From a checkpoint of a small mixture-of-experts model trained on Wikipedia: 6 picks a token.
Below are experts of layer 7 (counted from 0) of a mixture-of-experts language model. Rows are named gate (a neuron's input weights, with its number), up (a neuron's input weights, with its number) and show model dimensions 0-159. Each number is 200 + 40 x the weight over its row's rms, rounded and kept within 0 to 999.
Before each expert's rows: a language model's description of what the expert responds to; "comes after" lists some tokens at least twice as common just before its tokens as in all text. This comes from a sample of Wikipedia text that the model never trained on. Tokens count by the router's weight.

# expert 50
What it handles: Spaces, digits, plus/minus signs and dashes inside sports and election statistics tables, such as W, GD, 3–0, ±%.
comes after: " |", " ", ";", "1", "2", " /"
gate0,193,126,176,191,221,207,180,198,180,163,260,233,182,187,218,176,158,169,190,228,215,153,190,240,251,148,265,93,240,272,186,191,120,238,147,209,286,196,128,250,206,221,196,232,208,254,120,129,188,224,255,213,189,268,225,274,208,236,192,179,206,166,196,233,219,247,224,202,225,161,245,216,235,177,261,176,164,256,173,209,197,166,173,149,170,202,195,221,173,184,222,223,221,215,212,212,181,184,236,219,247,129,204,105,174,214,285,181,189,222,274,185,180,228,142,186,174,278,227,219,164,180,194,134,253,328,238,211,263,186,188,223,204,299,224,236,242,247,152,213,230,199,182,276,210,180,146,253,221,161,212,207,240,205,253,193,217,183,206,223
up0,155,272,228,207,230,236,151,230,211,223,152,190,210,256,163,153,167,190,180,192,200,173,192,170,162,219,220,234,179,106,180,176,140,235,186,256,88,217,216,215,166,183,210,257,175,197,153,265,151,193,154,160,223,160,270,208,121,206,195,169,158,211,105,180,128,203,173,211,191,154,197,215,197,181,174,162,171,186,237,212,177,283,207,230,146,171,213,149,151,226,143,132,241,188,155,222,167,190,261,209,159,211,158,209,268,170,173,188,209,179,210,236,233,295,206,190,214,167,205,189,182,209,205,263,115,139,206,151,185,229,213,208,238,179,217,193,208,219,212,275,138,214,262,150,192,197,153,121,210,181,118,198,166,204,224,113,173,234,311,229

# expert 29
What it handles: First or second fragment of ordinary lowercase words, often in quoted reviews, such as an-s-wer, dec-ent, b-an-jo, ass-ass-ination.
comes after: " the", " a", " \"", " an", " The", "'s"
gate6,217,190,149,197,171,223,156,215,133,246,237,231,185,191,170,217,165,212,202,183,275,241,209,231,192,157,204,189,138,140,233,188,164,145,252,276,279,212,199,118,257,139,147,122,191,249,234,147,191,237,212,217,225,224,192,192,261,173,187,295,224,240,155,153,154,200,195,178,223,154,217,130,179,208,136,160,201,211,159,149,172,234,144,263,194,197,187,254,230,190,195,226,265,283,208,147,184,158,176,282,223,221,215,184,170,178,210,218,173,177,306,119,207,180,252,223,155,223,245,214,194,225,182,144,198,230,212,190,203,194,187,175,270,145,192,118,190,200,178,153,216,187,190,243,141,176,121,216,204,213,208,221,231,197,205,167,117,239,171,297
up6,224,189,186,149,229,108,196,262,180,206,258,244,200,246,170,225,156,256,189,181,214,199,221,179,172,116,188,226,272,222,245,283,212,119,167,243,183,195,209,217,162,214,206,154,194,192,186,276,201,168,182,180,183,235,214,167,244,174,181,206,196,162,222,211,208,281,243,266,218,241,218,255,150,227,245,201,181,268,256,220,109,206,230,112,203,165,158,199,345,206,218,188,137,193,171,177,243,139,256,156,125,177,148,119,155,178,207,191,172,211,125,170,207,216,164,211,209,223,189,181,157,184,287,228,173,196,237,196,254,188,228,148,199,217,195,230,221,200,259,169,165,252,198,146,140,227,224,159,240,180,128,229,253,203,172,238,197,202,183,213

# expert 53
What it handles: Determiners starting a noun phrase after a preposition, period or comma, mainly the, a, The, an, this, another, same.
comes after: " of", ".", ",", " with", " as", " in"
gate0,200,277,229,175,225,204,172,257,230,273,161,152,212,167,173,179,260,260,215,195,182,215,205,223,182,193,203,280,146,218,186,211,263,204,262,154,189,234,167,216,227,176,292,218,246,231,285,180,210,151,220,162,203,170,152,214,238,258,210,213,153,254,244,106,229,145,156,198,214,256,184,161,192,174,230,221,234,241,208,172,145,189,157,187,213,164,197,186,186,196,230,201,206,213,142,194,159,225,140,188,185,179,172,199,256,291,209,224,189,198,211,207,134,239,190,225,244,160,298,185,281,115,316,189,175,206,179,218,239,206,188,189,220,172,185,129,201,223,220,83,176,226,220,228,198,217,258,184,290,196,245,242,150,203,177,183,213,203,130,137
up0,185,234,161,212,192,144,161,201,113,287,182,209,226,139,186,269,199,182,120,209,199,172,143,271,155,174,214,153,154,196,258,205,211,163,156,171,216,199,161,183,206,132,184,199,186,146,157,241,139,182,173,253,183,193,136,137,201,171,217,218,188,299,189,204,271,159,132,176,158,233,135,202,176,184,188,257,259,178,165,147,254,252,168,207,218,189,174,230,281,199,256,282,144,213,221,237,247,175,252,167,178,231,188,214,256,185,194,161,229,177,200,141,218,212,184,211,166,177,211,200,220,160,164,166,146,137,115,180,166,173,186,232,240,189,156,157,241,177,250,120,192,221,197,268,184,204,187,190,263,199,202,231,189,219,203,214,221,127,100,259

# expert 1
What it handles: Short lowercase first pieces of split words in running prose, often verbs after was/to, such as te(ach), b(esieged), m(igrated), re-.
comes after: " was", " and", " is", " to", " were", " be"
gate4,226,239,161,138,268,243,289,196,212,185,199,266,211,224,279,169,175,240,246,186,140,201,200,124,186,189,180,205,240,257,235,234,141,232,212,182,213,247,137,238,223,153,232,156,156,179,236,208,205,177,129,224,240,129,270,190,242,214,227,191,194,223,224,136,201,226,254,243,206,203,197,155,212,184,145,206,235,166,188,191,133,261,160,243,176,149,206,179,212,184,209,156,233,208,83,256,163,170,244,121,211,127,234,187,228,232,253,173,179,164,193,245,180,193,230,196,220,186,187,286,189,182,226,149,277,180,286,157,162,216,152,133,129,214,246,205,216,136,240,184,192,243,214,219,195,228,186,203,252,269,199,136,142,193,164,176,235,175,247,172
up4,162,297,185,165,190,204,218,238,196,239,187,139,185,179,166,188,189,204,206,210,161,245,187,294,196,258,188,155,178,178,182,197,176,182,168,215,208,182,250,213,205,192,72,194,206,192,266,280,169,195,243,176,314,214,166,182,153,212,207,159,190,155,189,298,174,199,232,232,214,170,170,159,180,195,186,233,183,237,244,227,212,288,242,191,185,131,200,167,207,242,236,201,152,277,189,194,199,153,147,179,193,235,208,170,207,127,192,171,216,194,179,158,275,283,172,221,190,166,206,237,175,133,183,188,237,175,194,210,203,220,250,206,92,185,212,232,255,152,212,233,91,146,226,105,171,187,270,129,202,173,186,226,185,236,165,241,208,218,242,166

# expert 32
What it handles: Articles a, an, the, another, one after prepositions in prose, especially sports game narratives: in a row, into an ambush.
comes after: " in", " of", " as", " to", " is", " on"
gate0,180,176,230,236,211,231,172,219,181,160,175,195,194,240,173,194,182,244,259,190,164,242,172,142,201,141,240,134,206,234,214,155,168,113,146,128,198,204,192,193,194,236,156,256,122,204,203,127,218,247,171,114,182,209,249,235,204,291,233,248,169,273,195,171,199,137,151,235,178,162,196,144,204,236,182,137,176,224,183,163,232,250,148,165,204,180,205,228,203,239,132,179,234,154,260,206,218,193,233,203,137,177,185,170,237,171,161,262,214,252,285,227,218,291,166,168,181,237,213,223,185,255,193,125,172,207,256,228,183,237,206,186,147,207,165,153,316,174,121,142,260,199,176,174,234,215,162,184,182,224,268,230,163,212,193,203,167,133,240,227
up0,148,205,265,209,211,212,204,171,199,225,265,244,240,220,216,239,262,219,137,192,211,201,214,170,205,128,278,196,178,215,284,211,153,135,206,147,212,164,199,181,171,204,259,155,162,129,197,220,146,128,211,149,156,202,284,199,267,199,180,265,142,249,179,206,219,195,193,241,233,158,211,164,174,212,158,214,181,139,153,165,172,151,192,226,184,196,183,178,269,237,209,269,274,189,138,213,234,185,197,194,216,245,239,105,239,192,134,213,152,214,209,224,212,273,185,184,178,142,165,224,127,237,208,143,259,79,220,183,177,244,198,166,161,264,233,210,191,173,147,125,228,149,166,218,221,222,182,178,193,219,226,219,182,174,199,216,291,130,230,201

# expert 25
What it handles: Pipes, spaces, digits and symbols inside data tables and semicolon lists, such as spec rows like "6 Cyl / 2.7L" and vote marks.
comes after: " |", " ", "%", ";", "0", "1"
gate0,210,228,245,133,278,234,173,207,172,142,210,231,226,251,252,132,122,153,222,215,168,248,166,247,149,200,196,181,235,150,230,205,139,185,198,204,157,205,155,227,222,201,221,168,191,201,249,201,139,163,221,209,253,284,158,265,215,151,162,227,122,217,216,170,260,239,237,208,227,181,227,213,276,233,224,169,148,153,216,207,208,175,191,228,305,184,193,245,211,162,239,253,232,197,135,226,148,183,213,165,109,277,211,248,172,203,157,171,139,243,213,190,212,265,183,177,143,276,176,195,205,137,248,204,156,299,175,240,184,194,166,147,195,185,111,162,167,174,189,140,161,150,212,188,228,238,235,211,228,208,185,172,170,157,259,138,192,230,184,189
up0,160,80,219,246,207,172,219,176,174,176,253,196,205,174,175,245,167,202,252,178,222,183,219,150,219,229,277,171,183,205,240,166,171,218,220,173,149,256,246,231,183,299,130,228,212,202,219,249,113,237,228,212,205,186,185,232,187,221,209,216,228,201,203,252,176,262,246,200,163,179,149,247,246,195,191,205,223,167,218,225,221,183,152,249,171,230,101,145,187,244,168,242,163,142,193,212,222,136,242,290,164,186,183,209,155,235,164,126,122,166,200,225,243,217,265,170,151,201,168,245,178,239,182,201,187,171,208,198,156,296,163,170,124,279,226,161,231,223,169,213,154,165,233,259,125,190,189,182,189,178,246,273,154,208,211,234,184,168,234,286

# expert 60
What it handles: Paragraph breaks, line breaks and == or === heading markers between sections, list items and table rows, plus sentence-ending periods.
comes after: ".\n\n", "\n", " |\n\n", "\n\n", " |\n", " career"
gate0,150,270,167,224,250,175,200,200,173,141,236,229,154,227,202,228,173,164,255,172,195,142,179,208,139,124,214,234,271,187,217,186,176,225,200,175,135,246,208,223,281,172,127,186,179,195,215,312,223,169,197,168,183,223,146,237,119,149,143,207,212,249,131,200,231,216,211,117,192,237,176,207,184,200,163,232,218,275,136,189,195,180,238,186,223,244,148,265,225,230,239,113,166,202,239,159,203,237,233,206,207,171,156,193,228,213,233,255,213,165,225,184,146,189,200,176,190,218,235,186,194,175,197,189,241,285,200,213,225,218,118,157,237,292,156,180,185,124,242,185,195,235,217,220,145,148,188,113,243,281,161,204,280,212,184,155,179,246,175,166
up0,190,262,179,223,189,232,183,183,237,209,224,150,241,183,158,247,210,237,172,196,213,166,178,195,268,186,264,161,199,217,203,153,80,172,218,144,244,242,249,247,197,280,188,295,246,207,187,212,195,241,239,189,188,193,175,163,179,157,196,168,181,163,224,207,264,208,236,238,148,160,160,220,251,263,252,231,205,203,190,271,216,208,212,180,283,233,92,243,192,155,240,171,182,212,236,187,215,167,165,236,192,200,177,209,188,282,200,279,197,151,167,225,253,245,111,188,228,178,246,174,162,181,230,140,155,134,183,202,199,278,237,169,198,232,229,279,216,160,266,150,182,227,179,258,224,142,200,202,189,201,167,269,258,223,135,190,240,236,270,189

# expert 3
What it handles: Table pipes and header cells in election-result and sports tables, such as Party, Candidate, Votes, ±% and |---| separator rows.
comes after: " |", "|", " |\n", " %", " Party", " Votes"
gate0,136,167,271,213,194,274,228,241,184,220,163,161,316,244,190,247,169,196,192,215,135,221,144,214,169,126,152,200,261,155,196,194,147,176,191,217,160,226,198,212,195,143,293,229,150,187,164,196,139,161,142,118,203,176,266,234,182,202,252,229,160,188,209,203,214,186,197,181,159,208,145,166,216,178,236,205,268,276,187,205,229,255,186,213,200,212,230,155,230,174,140,202,153,148,214,166,148,236,135,181,194,190,200,173,187,220,190,276,251,161,244,212,179,256,198,204,266,230,210,282,130,167,202,212,182,252,205,201,166,225,202,251,200,153,186,119,182,204,195,297,132,213,211,199,220,259,273,152,241,162,199,190,183,199,105,186,169,179,224,254
up0,191,167,191,180,224,68,204,251,216,258,241,154,275,235,181,147,171,122,235,179,163,208,207,211,173,188,224,212,249,229,219,232,194,198,185,154,218,177,232,185,134,209,262,202,140,131,226,200,176,238,197,160,154,192,180,143,240,160,198,218,189,157,184,184,133,234,205,183,170,188,228,98,191,213,240,224,199,204,153,122,175,162,156,168,186,216,187,175,227,250,170,250,186,212,179,148,165,251,215,214,211,141,244,194,167,193,145,196,150,251,171,129,144,182,128,221,203,250,174,201,265,170,209,266,202,117,296,143,209,135,171,235,213,238,143,195,151,141,250,163,217,282,175,160,269,205,133,213,202,188,130,209,211,215,214,130,202,202,203,225

# expert 59
What it handles: Line breaks, list dashes, == headings and field labels in infoboxes and taxoboxes, such as Kingdom, Location, Born, Preceded.
comes after: "\n", "-", ".\n\n", ")\n", ";\n", "\n\n"
gate0,195,202,130,194,195,200,213,163,171,174,163,266,182,170,181,221,249,155,242,193,232,249,159,196,146,183,241,195,148,215,234,174,215,153,202,218,204,204,173,238,167,243,210,164,238,279,167,127,188,231,220,181,282,259,210,281,181,251,187,111,159,248,191,266,236,184,240,184,193,237,206,199,278,131,218,218,212,258,191,199,151,229,156,185,182,227,214,104,194,242,145,217,236,156,183,242,213,257,226,144,241,318,217,211,191,237,146,186,179,230,249,195,192,198,269,123,166,172,223,277,250,184,283,203,169,218,210,166,87,241,227,242,265,159,221,231,177,211,156,219,197,180,227,241,191,168,156,179,203,144,137,223,154,213,254,176,204,187,218,236
up0,187,178,221,168,190,243,236,190,220,235,161,246,162,209,85,203,233,197,198,217,188,139,173,195,217,194,224,256,145,208,230,217,121,205,217,218,232,130,224,209,221,251,226,239,201,217,162,198,196,215,223,192,198,264,192,174,185,246,247,194,207,169,213,165,196,178,318,218,243,240,173,62,199,208,234,164,272,276,230,209,175,253,290,217,172,173,179,190,197,147,52,217,216,227,201,199,201,201,180,179,143,154,192,220,183,253,206,169,181,257,136,186,216,185,263,223,271,163,198,268,201,223,222,179,172,222,269,194,109,166,124,142,237,172,242,200,146,193,184,196,225,227,259,184,223,204,188,203,184,212,196,224,169,209,149,181,165,291,218,250

# expert 56
What it handles: Digit groups in coordinates, chemical database IDs, ISBNs, areas and measurements, such as 35°12′12″N, DTXSID numbers, sq km.
comes after: " ", ".", " (", "–", "°", "′"
gate4,220,112,159,232,155,172,90,169,165,226,220,227,220,125,182,267,254,281,222,172,239,197,133,210,209,226,233,185,197,291,236,109,172,296,158,188,240,214,251,217,147,216,212,185,161,181,153,162,264,190,244,122,223,282,194,144,170,214,183,238,227,199,241,159,141,177,146,274,105,226,155,239,219,188,181,190,230,202,171,201,193,181,272,184,191,149,213,187,202,211,225,237,159,184,216,195,189,274,206,202,157,209,133,213,238,147,182,181,180,239,221,158,230,226,246,282,201,181,178,259,221,173,228,218,175,220,208,143,216,239,162,234,165,277,234,249,203,169,180,180,237,223,205,232,223,174,224,192,175,232,227,175,188,235,277,180,137,251,227,202
up4,173,204,192,266,122,230,195,187,233,132,229,231,123,241,158,199,233,122,273,135,178,210,257,308,193,234,232,162,189,207,173,146,160,257,162,177,237,214,164,224,166,222,219,199,185,237,223,206,147,214,148,241,180,330,236,204,189,269,242,163,170,201,199,207,197,206,257,233,166,247,217,169,190,200,166,218,182,191,279,250,195,217,174,126,174,244,155,155,199,126,235,160,201,238,195,203,256,254,182,230,228,200,202,266,251,171,173,259,187,266,227,183,205,234,203,222,240,221,165,141,215,215,223,109,226,227,217,235,179,214,199,204,165,223,175,222,195,202,176,145,268,207,187,189,172,115,212,140,166,258,236,157,173,206,194,234,181,110,242,127

# expert 19
What it handles: Row-initial pipes in tables, list dashes, and opening parentheses or "born" in biographical lead lines and pronunciation brackets.
comes after: " |\n", "\n", ")\n", ")", ".\n", " Born"
gate0,162,226,120,187,195,213,130,244,191,125,151,195,230,228,131,246,187,155,141,286,193,221,178,221,193,239,221,166,162,157,192,124,180,272,174,137,190,218,214,137,266,146,171,195,190,219,253,241,183,267,195,186,228,279,213,190,224,201,201,205,218,249,196,138,210,177,192,137,162,167,155,161,216,207,141,131,187,208,210,169,199,173,212,208,182,204,261,245,222,243,285,218,177,179,197,118,234,190,205,177,166,223,132,185,192,98,172,122,197,242,146,138,273,193,229,242,204,245,156,113,181,127,204,159,157,184,272,209,197,152,200,234,211,159,235,161,178,243,175,214,238,197,272,181,138,172,207,149,234,215,156,224,235,177,155,178,185,200,214,238
up0,194,158,302,234,220,209,313,233,160,211,259,274,195,210,214,150,220,244,224,205,181,130,228,180,209,162,225,167,244,253,256,239,280,185,229,258,204,191,227,201,201,193,183,229,219,154,186,176,156,164,197,206,246,90,246,181,225,185,186,227,201,175,217,195,207,206,214,160,184,208,240,118,241,205,291,202,164,250,228,211,154,231,232,186,225,158,232,249,206,222,176,96,169,228,203,220,228,216,167,256,258,233,259,204,233,227,195,238,268,127,196,223,175,152,198,194,219,173,191,180,191,247,192,291,227,199,228,175,217,211,189,150,207,186,211,174,232,135,253,226,91,171,188,178,268,234,198,210,123,196,240,219,134,170,233,242,212,216,185,91

# expert 49
What it handles: Time-unit nouns and numbers in durations, counts and dates, such as "almost a year", "for 28 years", "over a week", "in 2010".
comes after: " ", " in", "201", "In", "200", " In"
gate0,203,257,209,207,219,240,198,167,109,201,166,179,235,288,161,183,199,275,175,182,231,248,114,175,142,171,224,191,237,196,227,163,170,216,115,160,246,203,259,149,140,210,178,187,210,218,162,217,170,110,234,122,200,206,167,165,145,226,219,241,168,189,215,184,151,240,222,290,227,147,103,202,193,254,212,210,257,158,207,181,201,188,204,224,236,139,237,176,201,233,198,184,284,170,245,128,229,157,217,240,242,261,214,216,254,127,137,195,196,225,162,159,162,221,229,231,250,267,231,203,219,219,162,145,155,157,155,248,204,224,207,227,177,194,173,206,198,184,251,259,211,133,252,194,183,175,149,271,224,127,202,202,159,195,255,228,136,229,175,194
up0,221,249,205,227,189,254,218,119,236,180,231,150,247,254,187,219,174,176,246,123,197,174,213,211,202,222,237,139,212,146,176,214,139,202,218,122,241,204,222,176,167,212,232,225,101,192,246,260,114,248,268,236,197,135,203,215,217,191,222,214,204,206,250,166,166,94,225,230,244,203,262,120,109,227,191,240,182,161,241,150,217,200,164,161,148,197,225,199,206,134,144,166,206,110,128,244,180,221,149,185,235,197,229,196,212,233,135,176,243,261,151,232,197,223,173,146,251,243,289,193,259,251,206,224,157,182,187,212,122,178,248,186,226,186,182,134,195,213,199,213,202,185,160,145,247,187,150,131,193,233,203,177,201,210,166,200,252,164,195,195

# expert 18
What it handles: Articles, possessives and adjectives opening a noun phrase, such as a, an, the, their, only, important, same, before nouns like season or role.
comes after: " of", " a", " in", " for", " with", " as"
gate0,176,269,149,199,188,203,221,206,220,195,172,122,257,219,158,270,135,198,261,212,257,204,245,162,132,193,206,216,239,124,216,202,227,138,212,217,239,198,252,153,249,237,203,194,246,202,291,229,178,164,220,192,201,239,242,121,162,208,165,164,291,250,241,190,179,200,202,240,161,174,266,212,258,215,184,213,243,167,201,216,190,175,192,216,214,225,225,182,199,136,147,186,256,207,230,95,177,193,153,191,197,216,169,150,161,274,233,177,219,282,217,260,230,205,274,220,228,190,146,189,258,240,170,198,226,230,232,264,216,215,151,202,186,211,70,193,204,245,126,202,176,218,192,198,179,166,217,241,260,276,192,231,221,172,185,237,214,247,235,292
up0,177,193,203,126,202,263,218,167,181,183,265,212,200,184,161,219,158,205,126,226,263,184,211,193,136,182,217,186,238,127,268,191,181,197,210,237,241,126,158,187,193,140,266,253,171,177,224,230,244,125,226,228,173,215,280,157,257,149,209,189,239,190,177,259,244,184,185,161,154,193,218,215,244,103,157,191,222,191,174,132,151,240,250,181,190,242,249,241,173,171,161,208,258,242,244,144,164,210,185,231,189,204,210,181,202,296,208,197,215,220,233,250,135,256,217,197,142,144,218,313,166,203,156,160,179,203,191,227,241,208,221,173,225,164,88,204,192,265,178,232,202,260,173,255,189,268,224,213,232,232,218,276,175,186,226,202,204,275,229,200